From a checkpoint of a small mixture-of-experts model trained on Wikipedia.
Size: 8 layers, 31M parameters.
Experts: 288 GeGLU neurons an expert, a softmax router.
Training: a variant of Adam for the experts, 3013 steps.
Below are experts of layer 3 (counted from 0) of a mixture-of-experts language model. Rows are named router (the router's row for the expert), gate (a neuron's input weights, with its number), up (a neuron's input weights, with its number) and show model dimensions 0-255. Each number is 128 + 24 x the weight over its row's rms, rounded and kept within 0 to 255. Numbers have three digits each.
After each expert's rows: a language model's description of what the expert responds to. This comes from a sample of Wikipedia text that the model never trained on.

# expert 4
router:154143118090167095118114095133163136153162113095090119153128101131136112106164146102099159164109094122153155097099135164098157128128124124146131131096116136119157108154151156171129128155153167143167155160156107092117155160145113125147115120110087105097109163153152106093103103114104091146109152157134095147123098089144154159157133118133103163100166097151095099118122161121151124170166169160085124140107145126164120160149111103135110130146123156095166140108109102140109115153129165146113101130166128104109100127116162150158147089160131106102156125126153150104148119091099116161154155103144129131145144162097129145146145106098163145097154143159122099093142122126144098111141145168110103152106137139095149128145157144123100127163103125153101133099170092098100131137139096
gate0:123166109137096087154136129146119157164119131169104096119104107129135152091139149144135154191121142139121193122091115120122112142124181141115110112133131169109137110125162189132111097168129133146148140118134106145106152108132116160152125099149127154139130154173145155131091164154134111109065145122109101145144167171103119109121136074121150141153142102170114137125154143133116165140152118140105124086140136147184130165156131127159168120133070100104164132125119114092134111139136191123165085138110104121166100143146165084134152155093134109170141117163161134140117138164104101132141115098111096123118130146132140093133149168136128078091123115147130120088142121166143099122106156133121139153121134150118134085118133074133148120110157113132120140126146147127133111160128135
up0:147100138158135121127127102088153111103154090086134158130160142128112126189151143100104106072128090110114074125159107152120151113132050088146134116132122109138102122136108072149183136114125136094120115134145187156120139121129093137119139149132126101118159138090130134133085104119147130102147124150152113132128106091154141158166124128131107119065156151081107120131122104150153111132121150093162133164092097118138167113108129147105091143122152172117113126122143124131094126135134125105141142139140151098087138135118132133131121076191132141134090126101139144141137089129108162139117164141147120126129183101115132168110119109152144190165096122093141181111138143126127114144147114139145125127139131128114176157159118160118122159170136160100142136119100122122140127104167140
Mid-word consonant pieces. Consonant fragments inside words, especially m, f, h, ch and the olog of -ology words, such as to-m-ato, paleont-olog-ist, Ar-m-chair.

# expert 12
router:154142119088165095117114094134164137154162111095090118154130101130138111105164146099097158164110094123153156097098134163098155128124124126146129129096118135120157107151151157172128129156154166143166153162158107091118154158145112126145115121109091105096107162154152108094102103111104093146112151157130094149126099089145154160157135118134101163101165096152097101115118159122151125168166167160085124138105145125164121162150110103135109135145121156095164142108108100142107114154128162146112101132166128104111101127117164151157147089158132104101156124130154148105149118092103117163153156102144132129144146160097131147146147107098160145099153144158122100093146119127142100109141146168111100151106139139095149125145157143124098128162105124153101135099166093098101133140139095
gate0:150090102122151115144158122147177118141095112150140141155167060135103127164133133110106097130079129118133105138126097135151132155156094150122089118128127121126123120163103130130115114113133128101119134167163078139155139167109137147119143138108142127127104140125148123123114139116141146128172141150130111129128153132152158158167125186094127106105165110120143103162098123136107123092143138142134105158135124139167126128125186093065121120070189120104142136169138122147135151129110144154122138117150145133155139150133122110133162140119151102108117122126052083178117146139127112182162183094145162168124126170161120105130110129146152157143144165127126102125114100096154138127176097164131130157143144157111125133110115091125092153120140128159154136101166145163121082156132118
up0:116096149106141107165161122092110117154126122148157124114119140132146197100115073161126139143137139117111137087130126141158144139109136148118120137181111156125110109111090120141141101084116077154118130069108127111085117148131120138129098158132109117085144106143153117118119147174136117125150121122146111146118160129125112119150084198121122157132135155089168155129115150124053107115093136134147128136121186108118118133113082135132134118089157124101109141159099092106138119104137144149149132127101136143169141134147122135117162141121070129155106172107165152119113148107114141105130174148110116097133097087114110089120054160174141117108079102172136151145137082111132139120107127146096135118124086092116125124133136107129161122119108092133136141153112153127116129123113098
At, St, word pieces. The preposition at, abbreviations like St, Pr, Tr, Ind, and middle pieces of names and words, such as tem-ple, mer-ch-ant.

# expert 11
router:156139118092171095121118096136164130155160117095087121153127101131141111107162147096101165170111093120149157097099134165100159132126123122148125126095118136120161113153149161170125124154150171141173160168158110090116160161144115124142111120109089108107108163150152108093104107118109091144109150158128096145120093087137154161153134124133103165103169092150097101118124160123153128173168164162083124133110140125167119158149112100130114133146122154096169138107113105137108116155128165144115101132170130105120100130119162150157146087157127110103159130128151146097146113089110121163151152103143131128141142160098126144143147105100164142101158145156124100093141128127144103111141144176112108150104139135098144125142152141125097133166106128153102131098167089103100132134134091
gate0:101128136154105090127117117123152098115151132118151158140090110150117148116096097174120127126136093147118149084132118134119117141110141131119098141104111099122190112125079161124080151122160135131139136160164142099110123149145067150149093170184139120128158132087130141118110108127105121095189123144129144154147130109125113135102076145104100144153134131127141124164131195147146092096122119140125154093093102116091139136091121120127123158111138139147125129148137105136104093118084116111145178176109108145151137106141130131156141103150171158112140111100114085127129097095137124140128148105147129156121160148092145142152140138093110110114151121115145130120078125102129127116117127111112121114111127093092159134145127082148168122141108139171119118168136145140076072198116086
up0:135163134112134116115107124118119144106135125079137115157165123109136146152119117157145098155141107178147147130136158105104137116078150188137123121110146161134178118153128148105132126141156081087110106158145139150113141129159134106076128095116114182114149142089102126140161122146129122156120133103128143162168167135060143141159096146167172124163129120104082132094147147149128130142123131148164126087122091093144144155167098142118146149144065139114105113128145145150126156159179132137109181089138116139122150135090101099108113167136137163131125146127084142122128129099109119073093090121144131123108145116145129099157137141138115153134129129085090097149128096133138108108123113134097146115075170129113098156111116115163124117151133104147182103128121154121129128165133134
Mid-word syllables. Middle syllable pieces inside words and names after a first letter, such as Nep-he-le, w-ro-te, Glasc-ock, And-re-y.

# expert 10
router:152141117088167095120115096131164134153164112093091117153130102133138113106164146099095159165113095122154156096097135164097156130126122125147132128097116136122158108151149157170127126156152168143169156161155109090115155159143114121146116121110090106096108165153151107092104102111103091143108149156132092149125098088143156159156134118131105164102165096151097099120122160122150128168168170160085125138106145123166120161150112104134111132147121156096164142107108104140108116152127164146113103132169129105114100127115167150159147091158130107103157123126155149104148119092103118163154152101143132127142144162096128145143148109097163145097155144155119100092145120127143101110142144168112100154103137138096150125145157144121098132163103126154101134098167094099099128137137096
gate0:118128147131185122120117137126117126165118172111110122140150128134122155155144143072119178152120117142113134103092128107082142123106126159129131146143149123132125078096108177132125137114129151115139095151116124093118165169115107136189100135199116144125124187112108102099112155163127113121121141109119116135107096099171138107141107117122155097090141077109103108154115195112128138119129114147137117143149112105144079117152156114119121122121103144111131115134102114131142092134117197108099103128121160126169139136132160143130178133104120087124139192124128124098106093114112103092124143124133163099130144156169132128133134104137170131117077112120142103118123123076142116103125113160103148168155170148117105130123163101161135102151151127137177143117174147114102134144101117
up0:069131133077115110145132149118110148142120122161105120109099104085106100160090185112141122099099149134113130105097115116091168116121077145105124130162134123113136138160130133143157161168131116182111139122126145128140119136117103082189112127133130133118118133132147098146113138146132142139159138134149150105123114122089123118124145128155139145123129103150151081167170083185152138114156123104103150135153085159135108108107184125139136095146164128102077137105104129096150155089125125121103117089126133079151117157133135075120134140118148062124140085170122172153167105127169158146126164090097138134101123132145107139123134128118136116163140146102125076099138148132148157133124146094134169154160131106135105121131174144160132132106098128170123127146114158125130139114093128
Auxiliary and linking verbs. Verbs right after a subject noun or pronoun, such as was, is, has, had, were, also, may, often as has dubbed or is best known.

# expert 7
router:156140118089167094118117097136164135152163112095093119154129100132135112106164147099100159163110094122153156098098135164096157128127123127145128128096119137119158108153150158173125129155153169144166153163157108091118154161145114123145114123111088104099107163151149107093102103113103093144111150157134091148126099089142151159157133122134103165100166094151097100119119159121149125169163167162083125135106143125166120162151112101134110132146123157095165143110106100140110117153129166147115101132167127105112099127116163150158147089160131108103156124125153148104149118090103117163152154104143129128142146162096130145145147106096162146096154146159122100093145121127143102110140144167111101151106139139093151126143156141122101129162103124154101133099167092098098130137138096
gate0:123123129121107164114115146152120108142096135180139094140135182176109127104113086118168103142088175128116100107088113151124124121105115091106125106115187136164114153118090125120152140138135141137167164120117132130105119099123154124117122090131183121123117063132102111179182134146157175200124126128099105144090108155128164113124114112097136139155140165136143142098165134121102168151145125140101111134145079137098096129161154120173145151125112147134133122133124117131126114149130073152137130149148141196127130075088128105145106109132132129108138119113100120127126139103130091116159089100145141119146146134093147153155108117126136134145108102138124138185173128149161136136128130150141138126096118114147126159144113107132150099089145152105148143128120135132132091190100113
up0:152137154125154122107124110086206132159151135102148098105110040086115134134130157131117151160144104144119133147167119144161125143184123156116099118124133150111140133148129114157140116074140106141105103140169114137082159126120106126142133146153097119122111156137116139106106134160117128077125125149113099170129144136108087126139112199137134143058136143146131151150104148097161063104104129136160136100116182097114100115143115102083130135120147127125132123154110121130124156130142159125142125113113135084153120151168129173128138114152134145120120125109165132173130103178119164157115135138098132123132139140152092097112157160140124158112127156143117145106118139077106102158126156083125119139142153135101154111119125118129133114167066111122135098117139109131152148090120147
Word-initial capitals/syllables. First letter or syllable of words and names after a space, such as Jo-ão, Ar-my, R-esults, m, ad, sub.

# expert 2
router:154143119091166094118115095132164134153164114096093118154129101134137113107164146099099160163111096122154156096099135164097156130127125125145130126094117134122158109153150157171125127154152168142168154162156108092119155160145114125145115122110090105097109163152150107093105104113103093145108152157134094147124097089142154159156134122134101165100166096153097101120122160122151125168168169161087124138106146125165119162149111101135109130149120157093164140108106101141107115152131164144115100130166127105112101126118166151160147089159132104102157123126154149104146117090103118163151156103142130128144143160096130146146147107098163146097154144158122097093142120126145101109141145166111101152105136139096150125146156141124099128162105126154100133098168093098099132138138094
gate0:166108088144105138144168127117128161125147152142106109179130136133123121130159109124099170117094138101203130119128136167123106151108129173129186190138132116128141105127141129156128161096127098140149125116092129088167130142123150132127113116114145083132160152152137122128114121121161144128159132140130128117130135106094157110118142092143133150129150110117148166116113118054147174114117155149109144141103083151140109140179132158137155110152133102117147158077169106124121145138080111131145091120129134135103104143171132142101118100140138122124133167148172123110109128094114131081117098077180102110117149111117154132108108141130146141121162200141124189105112103144122156132171108135101120116126175119147119149071147119117127132156122130131095108111174148153124129124130148
up0:082132148127110127123108168171118141141108075135113110064124147137108127151123121122140111141175124132138110159095093133160113132159103122112099113142125104150167127157128141109118120124119113153122143150103129101115130111150113159122082115152125133071161119165157140124117143159112099117141128121146103118087121152129127058121142124130093156158124132091124204114089105165113059132127127113138139119122142140124116084127140098121130123127164134140082121132126197134122101087143140154129111127124092126137133126174135140103145113137127137108132147096127170163156125155152124146109123135109105128138108145152124145139133144098132115089109124103117123176145094139085125097076128137169123139169129059123132145162099069185108106126144093158135140148141152147174160127139149
Capital letters, article a. The article a or an, and single capital letters or short pieces starting words after pipes or commas, such as P in Pages, F, Liber.

# expert 14
router:154142118087166092119115095131163135150162113094094117154132103133134112107166148101099158164111094122154155096098136166097156130124126125147133131095117134122157110153151159172126126155152171142170154162154109089116157159143117123144114122111089106097107163152149108090105102114104092148114152159132094149127097086142152160158133123133106165103167097153097100118122160125153125170167170160084126138105147126167120161150111103133110131147120156097167142109108103137108116152126165144115099133168128107113102128114161150157146091159130105100158126129153150105148120091104118160151155103142131131145142160095128144144144105096163143099152142161121099092143122125142101111141146169111101151104137137093147127143155143124101131162103125155101133097168094100099131138138097
gate0:131149122116134093125122137073143119091130113114106153100089154141107115153146136143117126115124102118109104111108153174109207125119108141119154140122114085129112124129162157123115147123142132158142147175142152107103108076177084119142112115135086156154125125141100130120147080171140127104135169090125115126144135137094120168169124124155136163153183125119109096134095147138136135131163156163138156159153121192127119127084107114157117199134168121153148138175079136119133128127060114139122119136141138121130100145112136151084148105118113103150128133126181128129146155138103157131115102069172118100119096120122135085130160122132158137142155149105149114126143110129112116112166131153133126124165147144137100119150129113111162157123113119117145178133126095141144128134090167
up0:104161140113132196157160134127118122137121124153141173138157093114134106117164132146117117112123135096115106104142126105136140126140132100137186091138127124113111159112143134101109116153111123122146081125116111145139077108108107123128117172078096101150128154136156108133119129110173166133115133149130137128109113134150139131137098092118097110127134147177167080161163160143139177074105125130152111167139094173156166154115151108137121137078162129152107137124134134087164146131160103185080174111139108103141158138086141106153129122136128114154133147110130136138130169146168102149147157138142105150158087155153096150117100138180122158135142163100134099097126155132148081102091070158147133115106124125125114089165132113098103135121125114133113111141153113151138158119141117
Inner syllables in names. Vowel-led middle syllables of words and foreign surnames, such as Coul-ib-aly, eng-ul-fed, Stauff-ac-her, plus lowercase b, p, t word starts.

# expert 5
router:155143120091166094116115097133163137152163112095095118153130103131137110107164148098097158164111095124153154097098136164098156128127124125147131126096116136119157107153150157170126129155153169145166156162157108093119155159145113126145113121110088104096109161152151106092104101112103092145108151156133094149125099089141155161156136119131102164100165095152095100118119161121150124167165167159084124136106146127165121162151110102133110135146120156094166140108106102140108116153126164146113100134168128105112100129116163150160147091163131107103156124125153151104148118092102117163152155102142131129144147161098131147146146103097163144097154145160121100094143120126144101111140147166111104153105137137096151124145156144124098126162104126154100133100167093099099131138139094
gate0:102128118140138138133143105122160132146134152115143094106148151113147107101111137110130143112115148108143118114111141126153140116121157124130072077116133143128120130109090118157175107137135167115129119143136117135114171137117170066147123103113114135089141154119110126123148108114113145127107133180119067129148132070086093136164094121112133137175098071087105119137164115099164095173128190137124111114084133118123116108124134168127116127146159125089081123100131122153160170133182102193159127130147158142113121115103123129121118121138118132144108147153110093127142107095120108096093134137109111152112066127142135126124103142135144116119122133093120082102120139137136084118144153107119113106158132126100137130082119134114078088133164104162092115169169082134091143116150150
up0:134157118146125121145151113101117156161104179126122106179136162124161152123123203170119153187131132133139127120135131099118133142099167128105131147123126145111141128122136120109142129128164110135125117066074137157092120121103118103125120115103106143133171131127109122140115130111107138081101090195144133155137119144162112078097134133147110126129102116148130132120128106073143095124126153154136137151084116111129109147105134159090145147115085166127113136080111112161093144162094145056186099095138113117137143146150137098160101151125104114116130146129154145134128115129154123112134158098141104170129174128131135145140167137157118115122103124154113145175145138126115105142111099135118076116068132122092150120132123168073137121135144132166134145087132164116109136099142102
Table cells, abbreviations. Pieces inside table rows, country codes and coordinates (S-Y-R, BYU, 3 in 136°39′), plus However, States, though.

# expert 1
router:154141119090166094116114096133162136153162112096093117153130102130137112106163147099098160163110094122155155096098134165098157128126125126147132128095117133120156108152152157170127128154152167143166154162157108091120156159145114124146115120111090106096106162154149107090102103112103091145107151157134093150123099090142153159155135122133102162100164095152098099118119160122152123167166167160086124137105145125165122161151111102132108132146122158095166141106108102141108115153128164148113100133165126105111101128115163150159148090159131106100157125126153149103147118091102117163153157100142131130143145159098130146146146107097162146098156145158122099094144122126142102109143146166110100155105140139094149125146156142123098129162103125155101133098165092099098131139139094
gate0:105075151115139124157123133137131117094151113102144148141182131115096146129143162101117123103098144134137142117166109136157161138150125136155106129094130122114127163122092128130152129139143141168122135093120144095148129171136117106096133132166148139150119136137142119086096105121128104130144135136111118118108106101127118162191105157140093062101127136138109091108173104154157120175099131116121135175102092119100112165113105103139080138148165098106138090121119104131098153119149135154121130132131087149117078098132142169137175097157104137104158111151141105131121148113109100133141159105106158132126135131143123141096127105163129173108172183122134090161124132134067145170185166165083120163106085115118150117136113155149129130123125126125101111117155172137146137146105093
up0:116106174157125114150134104087158131123143128109100138140163109122128140104101122117164124116131143142103133123110074110096153116115127144113171108137144122173144115105116153105135132137139143144123110136104145132116143133123131109120105147130100120087150143119189149114115109141114136118130143109121124109117146116108085114141103117157077079147124161133160149154112127134107117118135117114133181156137093136115144115114135107129114113148139112085093152150139099148136121176113121129136123079131153173120075159143096117233115105175125138146161132142135111157130162116118092158147171122131091083133072093100147106127140115153137145109140120142125097130163121172110098126138157106147170145121129136177135110133144143137110139181117171145122107062055168144119105139139119
G/C word-piece fragments. Word fragments, often g, ag, c or r pieces inside names and compounds (News-ag-ent, W-ag-ner), plus frequent the.

# expert 13
router:155141118090166092118118096130162132152163114094092119153132102132139113109167145099097159163109094121153155095097136165098156129124123128147128126096118136121157108152150157171126128155153170143169154163157109091114156159143117122145115123114087106098108163153151107090105103117104091142108150158130093146127100090142153160158135121133104162102166097153098099120119160122151125168166167161083124138107146124165123160150112103135110138145119157096167143109110101142108117153127166144115102133169130106114098125114163151157145089159128108101157127126150150103148118089106118164150158103142130127142143161094130145141145105097164144096154143158122098094141123128140104111143145167112101152104140137095148124143154145124100129164104127155102132100170091100100130137134094
gate0:182098103110125141154159104134112142122141127133108089152126106129113173082122116145129146149120101123144116162182136153071140171097121128145121123141136130142107120110109123119141157114112171106129135167109145130133129111129172175082171109088102104139107119130121116141108118127117137154124097126144116089133145113084125122095145082151163140126123079170147134121127131143121134142151141131126167126138117133121133130103102156144133145132118131138126137152123144146097163110115166105130151112126126108128156135120105144167095140151123129109119087119123180127125113125101140110108144095126168146127148121145159097133153056091103130123109177112121077110143159114145114084103137148162117127157115064102177060092171126084104117156152168114154138156124139135053156104127142
up0:127176127127139130108096102139151143170106110151144098086099166109128151158116059144114141128115147157135129134113122129140147118164136131156157121134182173097154146131111110118144113149092143151135111133177098164043093169154179141113127084113094153088134161101099129107104117142113121106135083168102138134135107136128097126135112160100147136085084101100126126158112114123133120148141112133152125110152149146119126104130126092127152146129130135123123148102170140200108098126118184155160106087102113089109134113106147143117119111159126098152108135164133158139120093122125140114093180137125114149176131145104124130089132134119131136176079113107149150153130131136121115132166155150126154125154130108125133156151159161135126110146125128096133125153097135145153124134076121
Initial consonant letters. Single initial letters L, H, N, W, S, w after a space or inside compounds, such as province-w-ide, firm-w-are, W-inner.

# expert 9
router:156140120090165094119115096133163135152164112095092116152130101131137111106164149098098160164110096122154155097096134164098156127130124126147129127095117135119158108153151156171127128155153167143168154163158107092119155159145113124146114121109089105098108163153151106092103103112103091145109150156133095149125098089141153161155135123134101162102166096152097100118120160121152125168167166160086124138106147126165119163151111102133109132147121156096167141108107101142106115153127163145113101130166126105114100127116164151158147090160130106101159125126154150105148118091102117162152155101142133129144145161097132146145146107097162146097155147157123100094143119126144101111140145168111103153105139138095151125145156144122099129163105124155102132100166092099100130138138096
gate0:186145124130135153160132160155098147117122133113140111176137117123110148127113143135086117138116126103165167093123137098135129148096115155127150094110070129164136158151194146142136133123146137137184147146125111113128109107155122143136107146170117109185099134098109130077079102134154130133123148115131103166079134099118140116149113140090117137085135140157148145163095175135101090106133130154128139132163128174165152170130118077145149105133136143126126137115144098141100150159164148077130138115131144136116108101130152098127166099153132171156157149110127118126116169084141108188128099161132085103130139100153101122103124162108139100166133156123137183123136124110139135117135134160120140124115160149098099122142095141093121131125139114117149113131142057134127121115159141
up0:042118117127118123149162192114176114133100144166139117141124146145114118154156106137121097135116108153114141122100104141095149148135136083119123161146177106111124125115119127122140136089127114112112144111136130114145119086138126139146101068107115158145151156165089104124101123181126110096188164160146055083133161142111156155154117132146157128134143119121106140135168138173160110123138138144132131153124153084120092111174127137104117149110099116173144114129132127131125083126105144127108138122126115114101126146109119110102163100118105148126111106152151149141102118152132121122125139146074144163099119146137183102088075103144134186128108149104122081123105142146134111173175144144117109111122093123120104147135141110096104114142148106169132144132143144149157116127121095
Line starts, structure. Newlines, table pipes, heading = marks and function words like of, to, the, plus fragments such as L-att-uada, cont.

# expert 15
router:156140118088165092118116097134163137151163112096092119153130103130139109106164147099099158163110096121155156095096133163098158127127124127147131129096115136121157108153150158172127128155154168144167154162157108092116155160144113125145112122108091107097108164153150107093103102113103091147110151157131095149124099089141154159157134118134102164101166095152096101117116160122152124167166168160085125136106145124166119163150109103132110133145123156095166143108108104143107114153130161144113102132165126104111100127114163150159148090158130105101156125129152150104149118092105117162152157102140131126144145160099129146145148107096164146097155144157125101093143121127143100111142144167110101152106139140093149123144157143122099126161103125154101134098168092099101131139137095
gate0:098164122157108085075120101133147117119143124118103111128108090131129113121107153137081164130161113090087136116115154120094135159135136152103079158115131097125106101124135123120112090138159129127142121109130121119071135115162107174070140123041138099113130111151173124102111114141106073144115147131124146137133127121092116120114130195118116130125153172129153146095078123137165113131140140157078074123113160116116113156102095135154121106138111097145151137101123131170171087159138177103109115128135151132143152137139145064143161150155139080117133148095102155159103148119122143133172110120143142105138156154111161114151144139130166135112178114157118141141125112118115091126103150124112155161109136139149145111154141115106167098139120119144101124101132127130106127134144122
up0:161144143173136135151130119085125095132118097140135172129132147136122101152114127118093132143165135153133151110113148131104123144116095134156110111122139129107153160167169092131133185148184109180091103138132121154123167095146122124091128171144096167108126119132102085122106056050125131133137115120133112103172099138127099132122154121156091168119119135131124150092107132162154134125166096121134112167106148143153148133121163094117150159151138138142072115133167149147101123122137117149148110102155154151086118103107123131110150109130180154123116152101132111149113136099113123133126108138168082100136121095145146106114125172146109172119139140116128128131155154145104105123142111116130144169078108130155098160146089165165138167128079120116121091127101119114158115137123141
Sentence-end punctuation, relatives. Periods, colons, closing table pipes and relative or demonstrative words: that, which, who, between, both, ending sentences or cells.

# expert 3
router:155140119092166093120116095131165134151163112095093119154129102132138111107165145102098158167111096123152157095097135167097156130125123127146128127094118136122157108149149158172127126155153170143169153162155108089114156160143118121145115123112090106101109165151149107089103105116105089147113150158133093149126096087142152161155133122132104165102167095151096099120122160122152126170168171160084124138106144125166118162149113105135110131147120158096166142108108103141109116152125165146113102131167128106114101126117164151160146088158130109102159129127150149104147120091100119162152156104142130132144144162093128145146145105097164141099153144158119099094143123128140102113142145169113102152106141137094148125141156145123102130163105124155105132097169094098099128136135095
gate0:091155102136118163071112148084121097133188162098106152124135167163152105116106147095145113135144089134153116133136176144132143133124113120169116132157140093135113092097136149165140138145114110156159122088108133051178127143139115134138126129117179106114129137167109062106089123134110046128133124137124110113130138124109118133128116083141120131139152108136152117082156119139065107156122140106114158118061134108107149163143125135112113106148115144140113134108109158157137127118125109156117112120152152134134144133162122132137153128102156120086086119136144132081111120091138134112132177079128153180141127208165149185144134135129138133125133147145090134115143122125114118120125129122097131150155115135111149130115103120127149127124113117142100087128156117165125142135141137
up0:081122100138108156159070149148146164089133115142127095136130129135102131165076101138138151113135087145115087174153137150101130183124131142150100164132128060112111134161157129132109064143117160123149129116149121112113141128141080109123103090130131150150154132133083110145095158114122119150129098120122124146149103105168132116091135107159151135116111138076155120117158106189099156154112118093167153107186162117108110186145122106206131132152128132141098100129120166128141157124129133141130113125127120120120155123129147122117132141105109137149129162126125093153129130101145132128120130132114124130140147122151142150136129122130134129153137107097180103137083115106104151175160137175063163156107184094114119125115107087155138125121131106124103112138123109136142112121140128
Suffixes and years. Suffix pieces like -ation, -ob, -on and year digits or decade starts (Associ-ation, 2018, 19-6-2), often in tables and citations.

# expert 6
router:155141120091167093119114095133164135151163114094093118153129102130135111106163147102102158165111092117152157098096133164099158129124124128148131128095116137122157108155150157172124126154151167143167155162157109092117155159145115127145116122110089102097108164153151108092103101115109091145110149156129094148128098088142156162157134120130100164101167096154096099119120158123150126169165166162085123136107146124164120160150112102135109129145123155094166141108110102141107115153130162144113100131168125103111099131115165151157146089160129106102159127127153150106148118091108117162152156103145135129144143161097129145147145108097163144096156146159123100094144122126141100111141144168111103153104142138095150123145157143122099128161104127155102130100169092097100133138136093
gate0:077125149154128069112126146130132123097147105111109097156118089137162117115124131175128129137140160119123118132138145094179150107140171089137157176121128102090130115113153157117147136146162120110125122138157119170106120139143131125113054096129124116147173144128124102130163129107143136145100153108147120128087086156124117131149114077118158127187113113141130150114128138135091082110144097154120124148104151145122098148129097091131124130127153112129143119089154148153147110144141124121168137138124111122139153113139120178123156144103129128084119130115161203127120129089121159082106109095133100096142144134156158156106171121143134157096155127123163120113110075115088136103083149120139102217145137131131115107173135146128117141134111113112119105180143138102124121129158121
up0:114092113149125151103155111104134117099123131063132107141160130128139123188144112155115163089160159113126133124126129127095159120136151110109101163113146149102119132141088110093118125149133122107152155127141098138092140141168154130132156134118116121139120142165155105117138121145116096149127167143141151118112090160161133082131101075129147098132156175138156109133103115129136109139127140088117142184101138157130104144145130127088161137116118114147096098154098152104171131162114124133110100132117148126161120095159088145120148119142118105096141187106107121143163122103147178150102152156136107089189064096122170144110143104106161101141152142126101103148135061139131114121144107117159163144093146173119130122116115149165166127141128154155135113093134128094076135119135138
Line breaks, prepositions. Line breaks ending table rows, prepositions in and for, and the piece id inside words like Mysidae, mid-2011, midfielder.

# expert 8
router:156140119089166096117114096136163134152163111095093118155128102131138113106163146100101158165109096123152154096099135165098157128124124127147131130095116133120157108153152157172127129155153166142167153161156109091120155158144113122146114121109090104097108162153151106092101102111103093146110150157133094148124098090144153159156135122130101164100166095154095100118120158121151124167166166160085127135107146125164120161150110103135110135146120157094166143107109102142108114155126165145114102133167125106113100128115163151156146090160130105100158125125153151104149117091103116163152158101140131129144145159096131146144146106098165144095155142157124100093143121125145099110139148169111101153105140139094151125145156143124099130162104125154102134101167093100101130139139095
gate0:121161120125152101155101097126200108133120117119110106117125118086102127139114084125106157147134151161137140123077167072153176171128141122144137162123120080119124154111081150144134183152171116115126156138132139116122186143092132100103119159123136175098086167110120172105135138136153097128121116122137134170152109089144138174143163140129117138116127119123124137155083116150144118106098101118113121131122141124114140182160142119127130132106138140166151105135138120113098134078110140200077144116092143093117133131139125139141139104123131148137116140101131089151158118128113150137165100113132121174119106149096125127127122080144107081117137138120115130143100136098114132098122158153146099121141142083100136127179158118138127137159104110131078084144126101100118143096137091
up0:106160140105141108108131166138138128092165138124178114136129124171113121157150110095143155129154120107178135127122134117115127174132148086127120115146128130093148079097110124147163115107149099159127081135151134131102061106113118142095162138078090118102134131109129104107150120089136128115134078130129119123104141124155098104138104132153119126116106143127138143145119161107118133149105134115101137153122119094099152142077120061125124168145169085135156125115157128147162133097114082169106119127116098137129124122111102188130136136123110110126081170154126137136153146118105085108112120181144114136136107146157128106121119082167131145100128171173132125116144133133140094098123077138106118154133121132103098125110162157154114173137066143094117116100107150068105117100120123
Conjunctions and determiners. Coordinating and or & joining list items or headings, such as Casualties and losses, plus the, his and while.

# expert 0
router:154142120098167093121118095128163137153165112093090118157125102135133115108165145100103159164113098130152156095097136164098156132130123128147128126094115133123160109149148160172129130156156170142169154162156109090116155161142117124144116119110087108100109164151150107091104105115102089147110151159128094144126099087140152159159131125129103163103166095152095100118122163120151125167168168160085125138105144126165116159151112104133112129143123157094165141108108097141110116152128165147118103129167131103120098128119165152157147090158133105100159126123153152101146120090102118163153158103137127129144145161098128143148145105095164143099154145157126099092141125129146102109141146168111099154105141137097149126144157144126099129164103127156101132099168093097108133134138096
gate0:149094116082132091139094133086136140111144119091147217094147107141113133123179159132117167133093136119099126113137125113135121024109115142164171161148157116139108120139152124143116118097138087106118103119129156160115100154167092140114103161138135133121111141125164100122112152118098137063121136145161085145147110118113106164110110136134120147143106120127129126144130121173133091151143132156103123174141140120126174129160138173101129113113128129131143156129102103151162156191132109118133118117132167153099103117149126112163168124118128142141097130121133151142118114141142119131098148099129141131159131167136120160119120166089121140069114090125140081080126147132121123140116116142136113135122126106118137056130141135117125107140126094125156161182138126142124098117149117
up0:142110138113104146107144137115149126149130126152053052132146130117161142109101080105141137146204095127177121113072169124161124156121154148124097128101122126127121120134130140124113093128108113143123135151082123095129122134107139123139142081091110175102118130139103120147117118118134169187127118106105112099103108144122116110141147157121131138164134141132184138088098107122116099135133158099140166143117110141137095121161174152165136141128115090154104130087135173092114129133129158147116132099097154102118166110108123126059148113147157119114123161101135166150161134113137098114117138113145102131089104101130143118113135121183132154127135133128080126116104131110139159177121171113133127146143155137092108165126114125125112072126144108102119131110127094132126181098133114
List dashes, word-final commas. List-item dashes starting lines in taxonomy or species lists, table pipes, and word endings fused with commas, such as es, er, ing.